python train.py --n_layer=10 --d_model=448 --n_experts=4 --experts_per_token=1 --d_expert=432 --d_shared_expert=0 --activation="swiglu" --moe_layers=[1, 2, 3, 4, 5, 6, 7, 8, 9] --router_score="softmax" --normalize_top_k=false --routed_scale=1.8 --balance_loss=0.000235 --balance_bias=true --init_std_router=0.0242 --lr_router=0.00212 --vocab_size=7967 --norm="rmsnorm" --norm_eps=1e-06 --tie_embeddings=true --optimizer="adamw" --lr=0.00116 --beta1=0.9 --beta2=0.95 --grad_clip=0.5 --batch_tokens=[32768, 65536, 98304] --seq_len=1024 --train_tokens=332400000 --steps=5650 --dataset="wikipedia_en"
Below are experts of layer 7 (counted from 0) of a mixture-of-experts language model. Rows are named router (the router's row for the expert), gate (a neuron's input weights, with its number), up (a neuron's input weights, with its number) and show model dimensions 112-223. Each number is 200 + 30 x the weight over its row's rms, rounded and kept within 0 to 999.
Before each expert's rows: "mostly gets" lists some tokens that are sent to it at least half of the time. This comes from a sample of Wikipedia text that the model never trained on.

# expert 0
mostly gets: "′", " information", " Country", "°W", " politician", " Order"
router,195,243,181,210,152,206,216,221,191,223,192,210,217,186,168,201,198,212,210,191,187,212,182,182,163,238,269,188,205,205,206,230,220,230,212,189,187,131,224,240,216,203,216,218,201,204,195,240,224,160,175,226,243,256,167,166,216,110,210,203,189,211,155,216,232,209,216,152,236,194,211,188,194,222,189,143,158,217,183,278,229,168,242,220,181,197,176,235,232,200,173,176,203,197,165,162,203,220,244,225,228,179,199,182,263,169,161,168,200,256,200,202
gate0,228,258,210,213,213,211,232,201,160,188,196,178,213,244,185,272,253,244,211,201,211,198,212,273,186,182,208,205,210,221,240,207,198,116,193,169,214,311,230,202,238,153,233,223,229,155,193,196,189,203,206,220,197,231,220,228,192,191,251,173,185,197,220,142,247,218,171,219,141,192,172,180,144,186,222,177,223,214,227,127,207,167,205,227,185,222,230,199,224,244,232,177,218,163,167,147,160,190,178,233,178,181,154,254,190,228,178,237,186,153,245,149
up0,152,202,187,195,168,218,158,228,256,178,197,258,222,199,199,219,206,226,164,189,212,176,252,175,187,198,234,202,146,291,226,218,252,234,174,187,192,173,235,199,229,177,216,202,271,241,211,232,248,250,177,180,181,171,215,169,173,178,171,183,233,157,228,234,223,268,144,226,203,193,183,174,148,207,233,177,198,228,232,171,172,203,177,214,155,203,231,204,203,207,239,193,198,200,236,227,273,182,189,204,250,216,167,237,204,217,220,220,197,222,180,181
gate1,136,163,185,272,213,242,178,239,236,211,139,158,199,193,235,174,175,217,214,228,202,199,163,177,233,232,207,219,215,176,197,217,206,187,212,249,196,193,181,193,241,134,236,188,216,182,189,177,188,188,286,181,170,206,186,225,257,212,205,233,204,206,167,264,267,218,169,179,259,224,152,224,214,220,170,175,236,214,180,129,186,197,201,194,234,225,237,165,160,253,213,212,232,180,257,161,229,232,190,190,222,227,179,193,199,260,183,181,143,218,174,213
up1,250,220,208,198,211,189,167,202,224,174,215,197,238,155,193,243,250,185,218,204,219,224,193,247,205,238,148,197,178,197,172,145,208,204,175,179,213,175,191,207,200,220,198,198,268,267,199,243,196,254,173,214,203,198,217,279,209,223,246,172,203,194,221,177,194,202,229,179,254,229,203,122,159,160,177,201,212,250,255,203,198,237,220,253,190,244,178,145,211,207,224,174,168,211,142,176,228,152,159,273,195,223,169,211,155,179,220,159,163,175,151,208
gate2,172,172,152,209,156,187,169,201,204,197,189,181,214,224,189,223,192,154,233,193,171,172,159,215,241,256,212,208,182,228,177,159,210,208,188,151,228,202,204,226,217,212,202,191,223,252,239,190,163,197,218,176,172,181,176,217,252,153,193,157,170,216,161,225,184,197,193,234,158,212,155,142,178,183,146,231,241,250,141,168,236,246,184,227,182,253,221,199,198,187,190,188,187,212,185,185,179,166,235,206,218,175,194,221,267,252,216,203,154,236,169,217
up2,162,185,216,188,231,180,184,199,250,196,235,165,162,221,197,168,168,167,183,213,226,181,169,241,218,200,195,225,192,203,167,132,175,186,190,178,173,189,204,239,264,235,213,237,157,216,233,213,166,259,161,241,166,217,177,238,189,165,183,172,196,159,179,202,172,181,208,211,184,216,228,195,195,205,188,200,181,214,170,197,185,179,212,219,203,217,185,173,180,134,186,218,238,176,209,170,198,164,205,198,200,228,171,205,187,259,190,201,172,224,222,237
gate3,176,185,193,247,257,181,233,175,246,182,159,200,135,232,173,148,193,222,166,184,219,238,211,202,243,219,203,209,164,209,215,201,169,201,169,236,184,190,183,251,244,201,215,197,238,202,172,238,189,214,240,179,195,197,199,237,189,194,212,267,247,142,235,196,200,203,237,183,185,217,192,128,149,216,207,194,214,246,267,195,190,231,218,186,224,158,202,150,209,207,222,179,239,213,171,208,220,186,176,200,202,199,141,225,151,230,237,200,209,181,161,160
up3,207,206,225,227,149,254,178,256,222,131,211,229,200,155,157,171,181,230,162,175,187,197,192,208,222,219,209,213,187,235,153,241,172,205,182,217,189,224,175,253,203,230,231,209,175,171,197,192,201,193,195,203,220,168,213,188,226,249,230,190,229,204,221,252,182,145,197,197,200,200,202,201,212,216,169,163,189,213,197,137,96,234,198,184,196,177,145,190,201,189,236,152,200,222,224,174,213,199,187,130,143,208,148,156,207,238,177,221,194,238,152,169
gate4,214,200,167,214,205,227,185,191,193,221,191,155,170,208,200,213,192,195,213,179,132,183,170,162,241,221,189,162,172,171,158,189,191,165,206,232,215,212,255,217,221,224,201,181,229,163,238,240,134,182,165,197,233,219,214,206,199,236,238,279,199,163,144,194,161,191,233,186,165,251,198,243,210,197,234,186,192,172,209,236,225,182,171,219,261,182,193,191,216,176,184,212,206,206,264,221,204,211,187,194,258,264,189,182,194,180,182,188,225,204,202,192
up4,214,180,244,129,186,232,165,215,170,219,234,170,200,204,187,139,203,168,190,237,208,166,232,201,183,203,241,171,187,169,261,206,207,242,188,133,218,234,162,186,148,146,172,232,220,210,227,168,203,233,219,224,200,158,205,210,191,214,194,211,202,247,231,201,233,162,227,227,226,187,176,207,279,200,147,218,170,170,192,213,190,210,197,207,159,222,193,260,229,207,229,221,178,212,210,169,164,205,251,209,148,137,220,171,211,195,207,211,160,191,144,206
gate5,180,145,185,140,143,202,214,248,216,238,244,226,222,229,176,235,135,209,220,249,217,146,209,156,211,218,166,216,212,192,190,216,185,179,175,219,158,227,210,208,180,211,259,199,153,196,225,206,143,141,227,206,211,239,168,236,182,251,234,248,214,210,146,260,220,179,227,202,164,197,139,191,178,212,171,232,226,235,234,203,186,211,171,196,246,180,200,188,230,246,189,262,231,176,168,172,208,193,217,225,180,188,154,203,193,185,194,160,244,129,174,171
up5,224,215,224,182,179,205,198,213,159,193,244,212,228,236,227,147,193,234,199,220,275,163,177,183,162,204,168,225,232,178,208,206,247,197,176,217,173,234,146,193,137,220,219,261,205,221,229,124,154,180,178,165,174,201,180,255,260,198,198,236,206,179,180,209,179,188,221,215,211,203,210,185,191,193,242,212,178,247,208,211,170,200,184,171,194,221,172,154,206,180,183,213,207,202,178,166,175,192,194,215,231,174,200,250,248,199,189,153,232,187,155,187
gate6,144,198,212,202,208,164,184,190,219,181,229,210,182,187,178,179,192,203,249,245,240,212,194,172,194,171,204,181,209,163,210,131,223,164,196,141,229,178,203,216,218,194,214,224,168,256,208,130,201,233,164,203,165,218,208,184,238,202,174,205,203,203,200,229,191,214,215,252,249,209,110,201,186,251,176,193,167,195,218,176,193,202,223,195,294,150,201,202,214,186,215,227,209,151,211,162,258,238,181,135,193,255,216,174,194,204,253,177,171,186,150,170
up6,225,222,213,206,224,224,228,244,221,203,141,200,178,192,130,176,217,214,195,174,204,208,149,229,210,187,251,218,225,234,160,224,201,184,175,243,191,164,156,275,201,223,169,190,207,171,162,204,210,194,205,141,166,199,169,198,229,216,227,175,213,174,243,154,195,181,139,169,195,158,194,184,245,198,229,205,222,285,194,205,201,243,216,228,167,167,160,175,176,213,182,177,206,213,171,200,174,167,141,223,212,192,201,213,210,202,218,197,194,204,196,220
gate7,214,184,188,205,191,222,152,213,189,187,223,218,163,181,191,277,240,188,162,243,231,213,212,221,179,174,177,220,156,155,168,164,150,199,152,147,218,181,241,231,167,193,169,154,219,228,232,181,236,271,205,245,237,236,191,205,251,170,151,197,184,173,203,239,208,226,171,155,194,252,181,175,187,192,193,186,260,195,199,251,165,207,166,209,236,195,204,199,222,210,179,242,184,233,229,194,190,204,184,181,148,223,220,176,191,218,164,199,154,194,233,189
up7,195,152,248,179,180,261,181,186,192,190,184,194,180,162,209,212,213,180,211,187,148,205,244,224,184,190,179,177,174,240,177,163,174,229,243,190,197,202,180,221,194,170,282,243,188,172,260,184,182,187,185,211,205,146,205,205,182,218,209,240,200,211,157,197,221,194,219,247,257,215,131,161,174,189,211,182,233,174,227,188,250,192,212,162,203,190,226,168,239,205,134,165,205,170,207,182,253,219,170,186,148,174,188,207,244,205,239,185,188,218,184,168
gate8,165,206,205,191,266,181,188,201,273,211,213,189,169,228,169,225,120,168,174,242,195,119,209,217,152,199,228,156,218,194,257,176,205,246,250,140,221,162,198,214,207,217,205,236,176,246,153,189,205,194,209,180,201,221,195,230,202,184,216,203,178,169,207,211,253,180,237,187,210,183,218,184,186,271,233,227,198,239,189,237,166,149,211,209,194,258,191,222,221,180,146,171,211,150,207,221,259,202,211,263,195,159,194,136,237,171,240,218,173,206,217,203
up8,217,168,169,186,181,178,230,189,221,190,181,126,187,190,180,174,243,197,207,198,208,188,176,186,222,192,184,237,253,171,214,201,204,149,171,154,211,225,199,196,196,222,183,198,168,165,151,192,170,194,157,256,176,175,195,208,189,218,208,152,190,189,231,241,227,203,265,193,185,165,213,240,195,244,180,208,157,235,189,164,141,207,252,203,192,191,165,168,145,154,151,243,188,204,195,175,236,168,218,258,205,194,138,220,183,241,201,183,224,194,185,247
gate9,199,127,161,219,226,214,170,202,181,245,238,212,163,200,165,217,197,150,230,201,201,188,232,155,195,185,179,152,199,201,172,214,161,170,279,202,205,220,214,220,174,247,231,156,186,189,222,167,186,215,174,194,280,205,175,214,203,160,197,250,224,238,181,195,193,179,227,245,170,248,153,204,194,183,188,220,213,174,173,214,217,165,145,215,180,183,152,198,203,240,215,204,212,179,174,178,203,186,287,228,249,177,229,216,213,186,201,190,219,174,198,182
up9,194,188,167,178,191,224,229,232,226,233,188,223,145,232,179,255,203,242,193,237,134,196,188,216,195,213,183,153,217,229,191,237,188,183,209,167,173,227,161,155,220,236,221,162,167,183,226,163,202,242,213,164,226,175,224,238,195,169,210,190,178,228,256,194,229,155,160,209,220,190,184,272,202,180,162,182,206,201,161,205,220,228,189,149,198,165,218,201,149,236,200,151,197,199,206,229,201,264,224,160,208,173,270,204,170,137,201,218,234,203,235,167
gate10,204,225,172,233,249,231,195,196,251,207,190,214,202,169,217,202,225,107,191,175,142,201,212,233,221,227,198,204,189,172,216,189,211,216,165,187,174,128,166,233,211,199,195,197,187,208,190,221,202,168,242,150,219,189,248,258,206,192,257,207,237,150,173,186,226,208,203,180,129,224,191,215,193,172,212,178,225,255,187,169,164,185,201,203,196,217,177,181,240,166,208,129,143,203,207,186,219,211,223,154,196,207,207,175,238,276,139,138,168,179,223,163
up10,183,213,218,218,181,194,174,157,201,177,216,252,165,210,172,205,204,169,204,234,220,209,163,179,212,153,175,204,251,157,210,168,191,220,158,203,234,131,248,173,217,166,196,153,180,174,235,164,238,183,183,200,186,195,196,172,242,122,157,201,234,180,238,242,205,229,205,178,245,192,209,148,183,221,193,228,206,260,221,207,149,214,218,243,228,229,210,222,185,257,196,157,185,156,187,197,187,191,265,240,240,156,245,200,179,164,224,208,220,209,210,184
gate11,194,183,189,211,176,188,224,188,196,188,179,156,269,207,195,180,175,207,203,220,235,241,228,193,211,209,180,194,235,151,167,173,156,194,228,200,209,204,161,165,202,239,195,222,222,139,210,175,198,195,141,181,167,264,124,176,187,202,192,192,144,206,197,204,207,214,232,153,246,194,256,216,236,255,203,212,216,185,169,213,177,231,267,206,221,158,179,203,227,215,175,215,195,222,154,207,184,193,120,235,190,237,222,188,182,174,211,207,210,245,203,226
up11,200,156,196,242,189,237,230,206,240,162,214,129,214,247,229,188,237,203,219,198,172,189,179,234,220,192,198,241,202,168,180,177,217,143,201,225,199,218,225,248,184,213,234,175,167,205,208,192,214,244,256,204,188,205,195,232,183,198,232,225,159,316,228,211,247,204,212,231,206,224,188,270,231,216,226,197,196,249,171,172,167,166,177,251,213,147,199,241,190,257,206,149,166,203,210,176,187,164,174,150,168,210,264,199,159,191,240,243,173,228,225,186
gate12,229,173,213,190,125,145,255,241,235,189,214,183,170,185,205,200,196,240,161,218,200,240,217,210,198,208,176,168,212,176,225,184,203,168,201,182,225,262,217,230,179,192,190,240,153,209,174,184,179,167,186,150,212,200,218,194,202,178,217,258,206,236,226,199,258,256,226,226,193,218,138,202,258,157,151,236,244,165,185,181,201,229,221,184,169,162,198,188,165,204,217,264,231,220,276,185,231,192,220,176,150,200,183,241,177,218,197,209,237,214,181,225
up12,183,191,213,218,143,238,169,214,182,201,193,205,272,205,200,158,233,213,211,209,180,188,146,238,206,240,188,165,169,232,188,228,181,221,262,197,235,230,181,156,175,194,198,190,253,199,185,203,174,215,255,189,199,164,193,148,199,202,178,177,209,210,224,210,191,235,168,200,181,219,321,208,191,218,193,186,152,230,201,209,198,190,192,167,182,221,194,248,173,234,223,154,223,232,182,174,126,238,233,203,242,191,203,176,245,150,251,181,190,174,205,177
gate13,198,197,172,181,162,185,200,194,232,177,204,139,158,167,234,211,195,209,161,217,196,187,229,219,221,192,196,150,209,185,203,196,247,196,197,148,197,184,185,256,192,232,217,259,178,176,190,184,135,162,200,187,211,196,209,245,227,236,214,231,208,208,154,253,189,198,211,215,190,148,180,169,188,218,207,201,231,170,211,261,223,230,206,208,223,220,179,192,216,182,242,221,205,208,213,197,228,230,208,177,224,204,188,186,246,149,167,162,190,286,178,183
up13,231,165,222,178,177,178,201,213,237,199,165,147,143,217,165,244,237,183,209,218,208,196,183,171,177,259,205,207,175,199,208,247,183,235,140,251,217,180,196,207,238,183,155,253,209,198,211,199,216,193,174,189,206,244,168,224,196,230,124,211,228,201,197,235,154,213,208,217,216,173,206,224,197,163,200,252,201,212,186,195,195,157,183,152,223,228,222,184,216,194,183,188,202,225,177,209,167,175,213,171,197,194,235,200,159,210,164,241,219,204,190,202
gate14,147,172,206,205,225,228,162,211,208,177,237,177,158,198,133,245,162,256,214,190,164,221,231,190,174,183,194,180,210,185,229,254,184,128,251,207,189,155,245,149,198,210,219,178,206,214,252,192,197,158,247,232,181,181,161,213,208,140,213,243,177,258,277,199,223,247,178,148,210,200,197,161,240,257,275,123,251,232,195,182,211,169,182,193,206,167,171,227,216,222,185,119,182,197,173,210,200,184,253,204,246,209,252,241,176,245,185,152,240,195,220,236
up14,248,192,210,242,174,188,203,174,194,183,180,217,190,207,199,199,180,185,190,185,227,167,221,179,205,240,260,202,206,181,257,187,158,196,192,225,218,187,231,170,223,261,171,209,152,192,248,185,198,168,166,183,208,179,175,200,206,175,230,241,182,178,187,223,234,198,187,211,289,212,198,205,231,192,185,180,194,227,218,275,188,230,170,204,280,224,247,216,231,219,246,227,209,192,210,189,239,237,235,191,308,211,201,172,195,227,207,180,132,189,235,195
gate15,202,185,183,172,243,182,204,175,183,215,179,186,214,223,165,188,215,144,246,247,206,181,236,237,243,181,214,168,211,222,250,232,183,193,252,158,201,268,196,172,200,280,176,231,160,228,222,212,170,217,173,215,198,224,188,209,186,179,212,187,217,208,214,230,147,214,211,214,219,212,205,213,157,248,184,216,221,219,186,169,196,269,218,198,221,189,225,273,199,280,190,185,149,217,236,202,164,194,206,221,185,163,201,192,222,186,204,145,161,133,204,168
up15,141,227,164,190,185,205,160,203,189,211,216,204,231,202,233,216,139,233,171,193,217,214,195,208,211,208,228,163,259,224,179,238,205,152,190,213,158,202,208,211,214,197,157,164,175,126,226,200,194,229,161,215,231,214,182,139,183,136,226,197,223,184,241,170,216,197,242,154,222,215,201,230,228,194,145,162,196,170,194,193,201,229,197,146,195,213,199,200,190,199,193,198,215,194,164,241,179,239,200,194,208,136,241,154,193,191,165,184,191,207,212,238
gate16,191,234,189,202,227,186,193,222,215,187,202,213,187,207,152,198,160,203,156,189,176,239,162,176,222,224,185,179,201,150,187,175,203,184,244,185,193,217,204,196,166,212,188,229,162,248,160,169,217,199,184,198,193,201,167,199,188,247,133,253,200,235,212,260,225,204,222,233,225,198,241,175,210,266,188,191,180,170,205,253,256,235,260,221,181,180,179,168,184,140,127,166,199,201,297,168,230,210,234,206,212,192,205,186,208,210,171,207,215,204,168,188
up16,170,246,186,233,197,222,192,189,233,240,208,152,186,196,183,206,207,155,187,231,221,166,168,213,238,155,229,216,224,150,259,188,152,189,162,180,255,251,180,266,233,243,259,209,141,204,166,232,191,184,226,195,156,200,245,229,218,227,214,186,202,202,126,178,170,159,278,153,176,200,206,156,212,243,195,225,188,235,169,164,210,236,136,191,164,188,209,247,148,155,184,155,234,174,201,200,190,168,205,227,206,197,203,213,193,232,135,192,187,155,172,177
gate17,183,145,195,202,233,215,226,188,172,202,222,189,190,210,139,216,144,166,191,154,229,177,170,221,246,222,149,189,197,155,212,192,181,209,174,201,166,173,281,164,197,192,225,175,169,265,201,202,225,210,229,199,135,260,220,196,249,245,212,151,184,162,217,224,201,203,257,122,222,227,217,201,226,157,235,202,244,195,208,181,162,214,218,226,254,199,230,172,240,180,194,210,193,216,188,203,286,156,188,168,218,241,146,159,188,215,195,121,172,163,224,227
up17,227,86,149,226,218,218,204,165,215,172,222,197,193,218,187,208,207,158,202,185,232,173,240,187,171,233,181,221,195,227,172,172,242,264,232,192,182,221,234,169,213,243,234,200,255,218,223,249,221,232,212,153,205,197,190,180,222,190,171,170,229,220,212,195,187,179,195,174,159,171,180,160,228,270,204,144,179,223,232,184,252,139,108,197,180,202,194,188,221,183,202,217,170,206,183,218,202,216,221,198,190,191,208,244,159,201,184,118,176,116,228,243
gate18,211,173,170,189,221,171,204,164,181,230,180,97,202,178,193,214,273,141,225,231,232,148,179,181,268,210,208,212,215,137,158,187,139,183,164,221,233,216,209,187,146,217,159,201,204,238,195,199,193,167,265,200,184,202,207,202,188,210,138,201,181,210,194,170,152,170,169,217,178,184,237,152,223,190,177,183,176,226,236,175,245,193,222,174,243,182,209,240,168,228,247,205,207,239,219,250,244,221,166,189,197,167,194,225,216,184,176,139,245,234,185,152
up18,167,202,276,178,216,216,176,231,214,170,158,268,238,187,177,216,170,226,190,190,179,183,161,194,250,201,172,202,213,238,203,163,190,173,215,175,208,170,253,181,300,181,196,223,213,225,276,175,163,208,189,200,208,182,170,160,242,170,222,261,187,204,174,216,186,192,265,177,191,177,130,176,188,233,208,217,188,184,263,201,209,204,223,215,212,163,187,214,221,186,236,223,138,168,194,219,220,214,165,209,242,204,169,215,189,156,219,170,182,200,182,183
gate19,141,246,212,212,170,161,190,179,239,185,213,204,224,183,201,215,169,193,174,167,198,205,211,207,231,198,226,191,254,156,202,164,189,234,166,183,215,229,206,199,200,193,176,210,213,217,207,202,166,232,169,252,141,182,221,155,167,184,183,185,156,170,229,189,210,149,188,151,260,223,208,145,220,229,225,233,203,252,264,241,173,186,216,183,171,219,214,185,192,156,193,174,199,167,256,185,208,216,265,222,226,195,182,158,237,252,248,259,178,215,231,230
up19,215,200,212,187,185,198,201,255,239,227,180,246,209,197,168,183,160,190,177,181,160,211,168,239,187,164,260,180,238,176,205,181,136,192,195,219,209,214,194,241,167,195,193,245,173,243,163,190,179,182,212,215,162,212,255,200,185,223,217,263,155,217,216,197,173,160,217,154,214,184,143,183,232,190,254,255,184,176,215,192,198,205,228,196,220,206,160,146,190,173,183,233,200,185,198,207,249,224,227,201,208,221,196,244,242,206,191,191,216,227,191,137
gate20,175,176,172,221,214,220,246,271,215,226,156,183,185,246,171,230,172,116,234,222,239,226,185,191,191,188,187,188,206,182,183,185,193,239,183,171,248,249,169,165,152,158,142,185,197,185,205,164,215,177,242,182,232,191,278,170,193,256,193,229,150,203,232,204,247,249,197,207,203,205,193,153,201,227,203,151,182,203,181,175,172,248,213,230,152,183,171,233,122,199,230,243,193,295,200,266,196,223,201,232,244,193,162,190,163,205,198,229,153,225,235,170
up20,201,161,264,216,232,194,175,275,209,227,195,199,217,180,171,204,163,172,233,162,229,210,217,154,214,183,199,203,158,165,209,196,186,246,198,250,210,225,179,210,212,193,146,228,205,159,208,215,186,184,206,187,153,225,230,138,168,210,240,234,234,206,136,203,225,175,206,179,210,197,191,206,148,152,208,230,190,200,222,183,186,198,166,181,183,204,191,163,223,220,164,182,176,151,221,197,179,215,211,197,224,240,183,218,204,185,200,274,215,156,201,192
gate21,236,183,225,224,212,175,190,169,173,232,167,189,142,152,150,210,204,182,236,237,195,201,176,182,235,154,162,168,211,194,215,251,190,214,299,201,186,197,223,196,228,167,239,211,160,217,181,204,229,203,231,218,213,221,167,172,184,236,176,223,230,171,250,194,214,141,190,191,187,218,163,200,189,213,188,158,181,215,252,207,183,202,229,230,179,224,181,255,173,240,229,332,201,183,117,254,198,214,237,209,176,181,187,203,231,214,182,172,182,173,192,182
up21,154,255,138,162,231,248,179,229,211,163,166,214,195,190,256,216,249,219,138,199,197,221,179,206,247,231,185,216,215,253,161,190,222,216,142,185,199,204,197,164,157,221,185,186,188,196,175,136,195,271,146,207,166,171,214,229,232,184,177,228,199,221,199,226,222,179,219,178,205,188,171,244,162,229,171,216,207,245,241,198,185,171,186,213,247,193,257,210,181,234,215,220,154,195,195,221,141,238,227,210,191,141,185,182,253,163,209,206,191,205,230,184
gate22,207,177,191,181,202,199,163,173,189,188,223,219,254,187,155,175,184,110,208,203,190,246,158,182,222,144,197,176,172,174,196,181,175,171,209,219,222,198,155,221,150,213,173,216,180,189,212,141,166,209,225,215,166,148,192,234,211,205,144,213,163,246,234,233,145,148,233,239,266,227,167,168,200,213,212,257,215,176,223,240,208,201,195,181,230,204,140,203,208,179,217,216,181,233,197,189,195,204,179,178,210,233,236,178,190,176,210,166,180,209,194,148
up22,215,202,150,151,192,147,227,221,203,191,148,204,183,166,191,196,196,282,190,180,191,224,179,187,217,201,205,210,235,215,186,221,183,235,180,165,188,165,199,196,192,231,215,193,162,219,216,242,202,184,191,185,221,277,199,197,222,170,222,284,166,164,151,193,231,252,176,173,186,196,226,246,206,213,202,187,220,197,184,211,187,225,195,161,185,143,247,204,150,205,180,205,243,211,214,212,203,236,223,189,137,213,183,186,205,218,218,164,197,213,192,238
gate23,250,231,220,199,203,154,199,192,210,184,198,189,205,227,223,214,152,213,200,268,151,275,143,158,188,198,224,226,132,161,186,201,201,224,223,204,186,166,196,217,185,188,218,148,223,114,193,210,175,147,179,264,208,236,180,218,234,145,174,232,194,181,214,251,253,234,196,217,201,184,212,216,188,212,139,242,205,222,209,208,183,232,184,231,199,193,222,203,192,149,192,166,168,216,138,173,168,222,233,230,201,192,229,174,211,171,214,236,173,247,214,188
up23,182,184,194,204,181,178,228,188,201,194,194,201,212,182,190,178,187,165,230,257,191,161,169,235,189,257,208,174,163,208,218,180,178,185,285,125,200,179,213,241,157,267,178,192,164,234,194,218,228,203,206,192,189,234,149,159,237,152,167,256,205,214,235,178,168,166,200,182,207,178,175,158,161,173,234,232,177,174,252,154,215,172,194,253,174,192,191,223,209,150,162,228,191,211,188,203,190,202,217,216,235,223,182,239,238,189,200,190,233,207,196,192
gate24,250,154,209,229,144,218,215,185,196,227,205,214,183,246,177,234,182,204,303,225,223,252,222,187,177,122,200,211,180,173,177,264,190,196,190,198,161,241,215,219,174,158,152,152,198,218,194,176,229,192,145,202,167,201,206,215,152,151,192,146,192,150,209,235,215,177,162,232,181,158,193,211,181,158,159,160,173,218,163,200,187,124,205,205,193,229,212,198,250,169,192,183,236,193,161,212,176,185,184,179,143,128,238,220,246,230,165,205,186,205,233,200
up24,194,228,232,226,228,169,197,200,161,234,229,253,145,237,194,172,183,220,243,204,226,191,261,192,177,169,207,224,153,185,237,242,235,169,256,207,217,209,202,229,204,125,164,179,148,169,163,206,206,203,201,200,184,188,229,166,227,187,248,124,222,193,183,162,189,208,198,261,241,151,236,217,206,204,159,124,198,260,151,183,210,201,161,183,234,203,194,181,233,178,193,209,204,225,166,197,212,179,156,173,168,155,138,156,247,268,166,190,188,193,208,189
gate25,168,205,228,220,174,249,150,204,180,130,236,176,197,237,193,189,202,207,198,225,171,195,220,154,162,199,191,194,179,238,222,219,195,175,154,276,171,200,216,196,212,142,217,197,178,240,197,185,201,196,198,271,215,234,210,195,185,215,204,166,159,172,214,207,199,172,193,241,155,225,236,165,166,230,204,194,245,193,154,186,228,141,200,224,179,280,190,226,202,242,277,196,204,198,211,256,232,221,153,194,186,245,200,203,251,223,197,188,200,223,152,209
up25,172,158,236,197,211,211,182,194,167,162,205,138,237,152,212,246,197,156,197,245,159,235,184,222,190,141,205,163,224,280,234,175,177,247,181,185,234,215,203,199,184,159,160,188,195,224,227,160,163,235,203,153,196,198,174,212,172,198,187,202,154,210,217,193,200,236,221,157,211,216,224,195,225,180,203,190,236,184,190,193,190,244,170,191,225,174,178,193,197,213,209,229,238,214,179,226,189,172,232,229,179,213,203,167,196,226,214,240,152,256,159,146
gate26,199,130,187,208,171,230,176,199,235,157,226,203,222,154,254,200,212,204,246,217,214,194,186,154,203,208,156,270,222,220,231,215,189,199,197,159,205,207,265,198,208,216,237,222,151,167,181,168,172,177,224,168,232,186,174,171,215,196,194,188,236,133,234,221,227,166,221,231,177,165,244,219,196,193,198,214,215,173,206,213,197,235,246,210,166,254,184,243,211,246,147,222,198,197,226,184,231,213,215,162,217,241,238,207,181,203,143,137,200,163,165,244
up26,185,169,260,209,225,143,201,203,202,192,185,177,176,208,251,209,153,159,155,152,217,215,252,190,222,200,200,199,221,184,245,222,239,218,238,231,257,246,213,178,194,189,234,189,245,219,212,192,207,232,252,235,163,205,183,148,201,212,193,223,223,237,160,238,147,180,213,169,234,228,210,174,156,182,185,167,227,219,231,186,224,155,188,178,203,237,245,175,246,173,220,213,219,193,248,159,180,211,183,213,180,159,177,206,178,289,205,172,201,221,240,196
gate27,172,194,167,190,205,220,168,120,187,212,250,181,168,143,199,220,153,203,185,213,195,209,148,236,173,217,137,163,191,204,177,171,117,184,155,201,197,238,226,219,193,221,239,207,167,132,207,243,185,228,231,182,165,238,221,178,150,190,169,161,197,204,230,181,213,192,184,222,202,239,218,190,166,254,189,164,188,173,164,176,230,273,227,186,224,247,244,221,250,191,195,213,186,250,184,165,173,232,178,194,228,191,215,155,174,201,242,233,220,235,162,225
up27,213,212,148,187,202,184,153,206,142,192,174,148,186,215,219,135,184,186,165,162,260,193,175,216,153,219,213,208,217,191,253,203,231,209,172,257,205,244,142,198,183,179,171,248,173,214,192,166,200,189,246,173,201,242,172,246,198,215,172,137,184,239,197,191,158,181,199,197,204,198,268,200,165,179,207,202,184,252,173,235,165,206,194,213,266,216,189,183,191,176,202,208,242,223,190,157,183,281,188,162,215,243,213,206,242,233,170,224,206,204,229,177
gate28,193,178,165,241,194,231,178,155,204,172,205,230,207,168,188,178,170,230,200,251,198,246,188,165,262,190,160,159,209,161,196,191,193,177,239,147,259,185,271,220,248,174,257,184,123,188,213,171,174,180,266,223,278,209,176,174,214,230,212,203,223,242,198,166,241,164,218,174,228,216,200,216,238,200,218,173,180,193,207,176,188,177,179,212,177,184,242,295,222,195,201,251,213,212,207,219,226,186,152,198,187,233,216,135,143,161,211,161,215,163,165,193
up28,163,248,204,251,192,224,198,156,216,155,224,186,195,174,137,203,165,288,268,236,207,229,278,170,214,191,183,251,203,161,183,221,154,204,232,185,190,164,233,157,200,177,225,179,205,124,196,220,242,216,188,237,188,232,141,190,176,216,197,179,205,222,231,205,227,150,232,199,242,171,188,202,104,197,265,171,161,184,188,181,219,211,206,186,196,226,214,234,227,203,218,186,213,195,176,168,263,198,142,185,203,259,236,173,236,231,208,147,194,247,168,214
gate29,205,182,210,203,188,218,208,194,158,217,213,199,135,167,197,169,230,197,188,221,211,158,162,157,195,224,221,201,160,218,151,228,238,201,178,196,158,187,190,212,201,169,237,173,210,214,197,243,184,238,218,173,123,287,181,250,245,166,211,236,201,193,253,159,188,150,162,177,171,208,135,186,191,171,213,186,218,197,205,213,176,140,185,209,227,175,212,200,226,167,207,197,127,241,226,217,224,202,233,209,230,203,259,217,252,234,163,175,188,234,165,265
up29,202,234,216,184,218,233,194,188,175,137,218,155,216,223,239,205,175,184,182,209,168,198,204,231,192,162,229,211,167,178,159,220,247,225,193,203,302,210,175,268,173,242,178,181,180,195,164,158,222,171,169,183,140,180,173,173,236,171,154,150,210,186,157,241,164,208,214,178,213,156,255,132,204,185,243,203,243,173,214,145,180,181,223,231,247,231,224,265,194,178,178,177,164,235,222,150,167,192,154,220,197,226,163,182,227,222,196,279,186,228,188,219
gate30,239,163,195,204,183,188,176,147,155,149,224,165,214,174,197,207,204,227,176,200,235,231,206,190,206,203,159,213,253,168,194,191,174,158,170,235,193,238,216,144,231,199,189,195,187,198,234,181,176,181,223,180,197,206,168,210,220,241,202,164,148,141,165,191,205,165,156,240,273,195,166,148,220,185,163,156,216,191,165,227,241,218,179,205,210,184,219,171,240,214,161,197,238,250,219,190,200,261,148,132,223,179,195,214,171,143,119,236,212,120,190,172
up30,163,206,170,188,159,214,184,245,218,309,241,220,183,244,219,157,253,115,245,247,204,203,235,196,175,196,274,174,161,165,225,182,221,209,170,217,194,186,129,217,193,206,152,224,204,196,168,223,210,168,239,189,230,158,221,201,182,139,197,239,203,246,206,242,160,207,221,176,188,217,240,168,230,228,207,264,200,218,201,223,188,185,215,192,220,244,183,235,202,191,204,213,173,172,216,208,168,134,304,176,136,200,224,204,236,222,243,166,171,232,217,227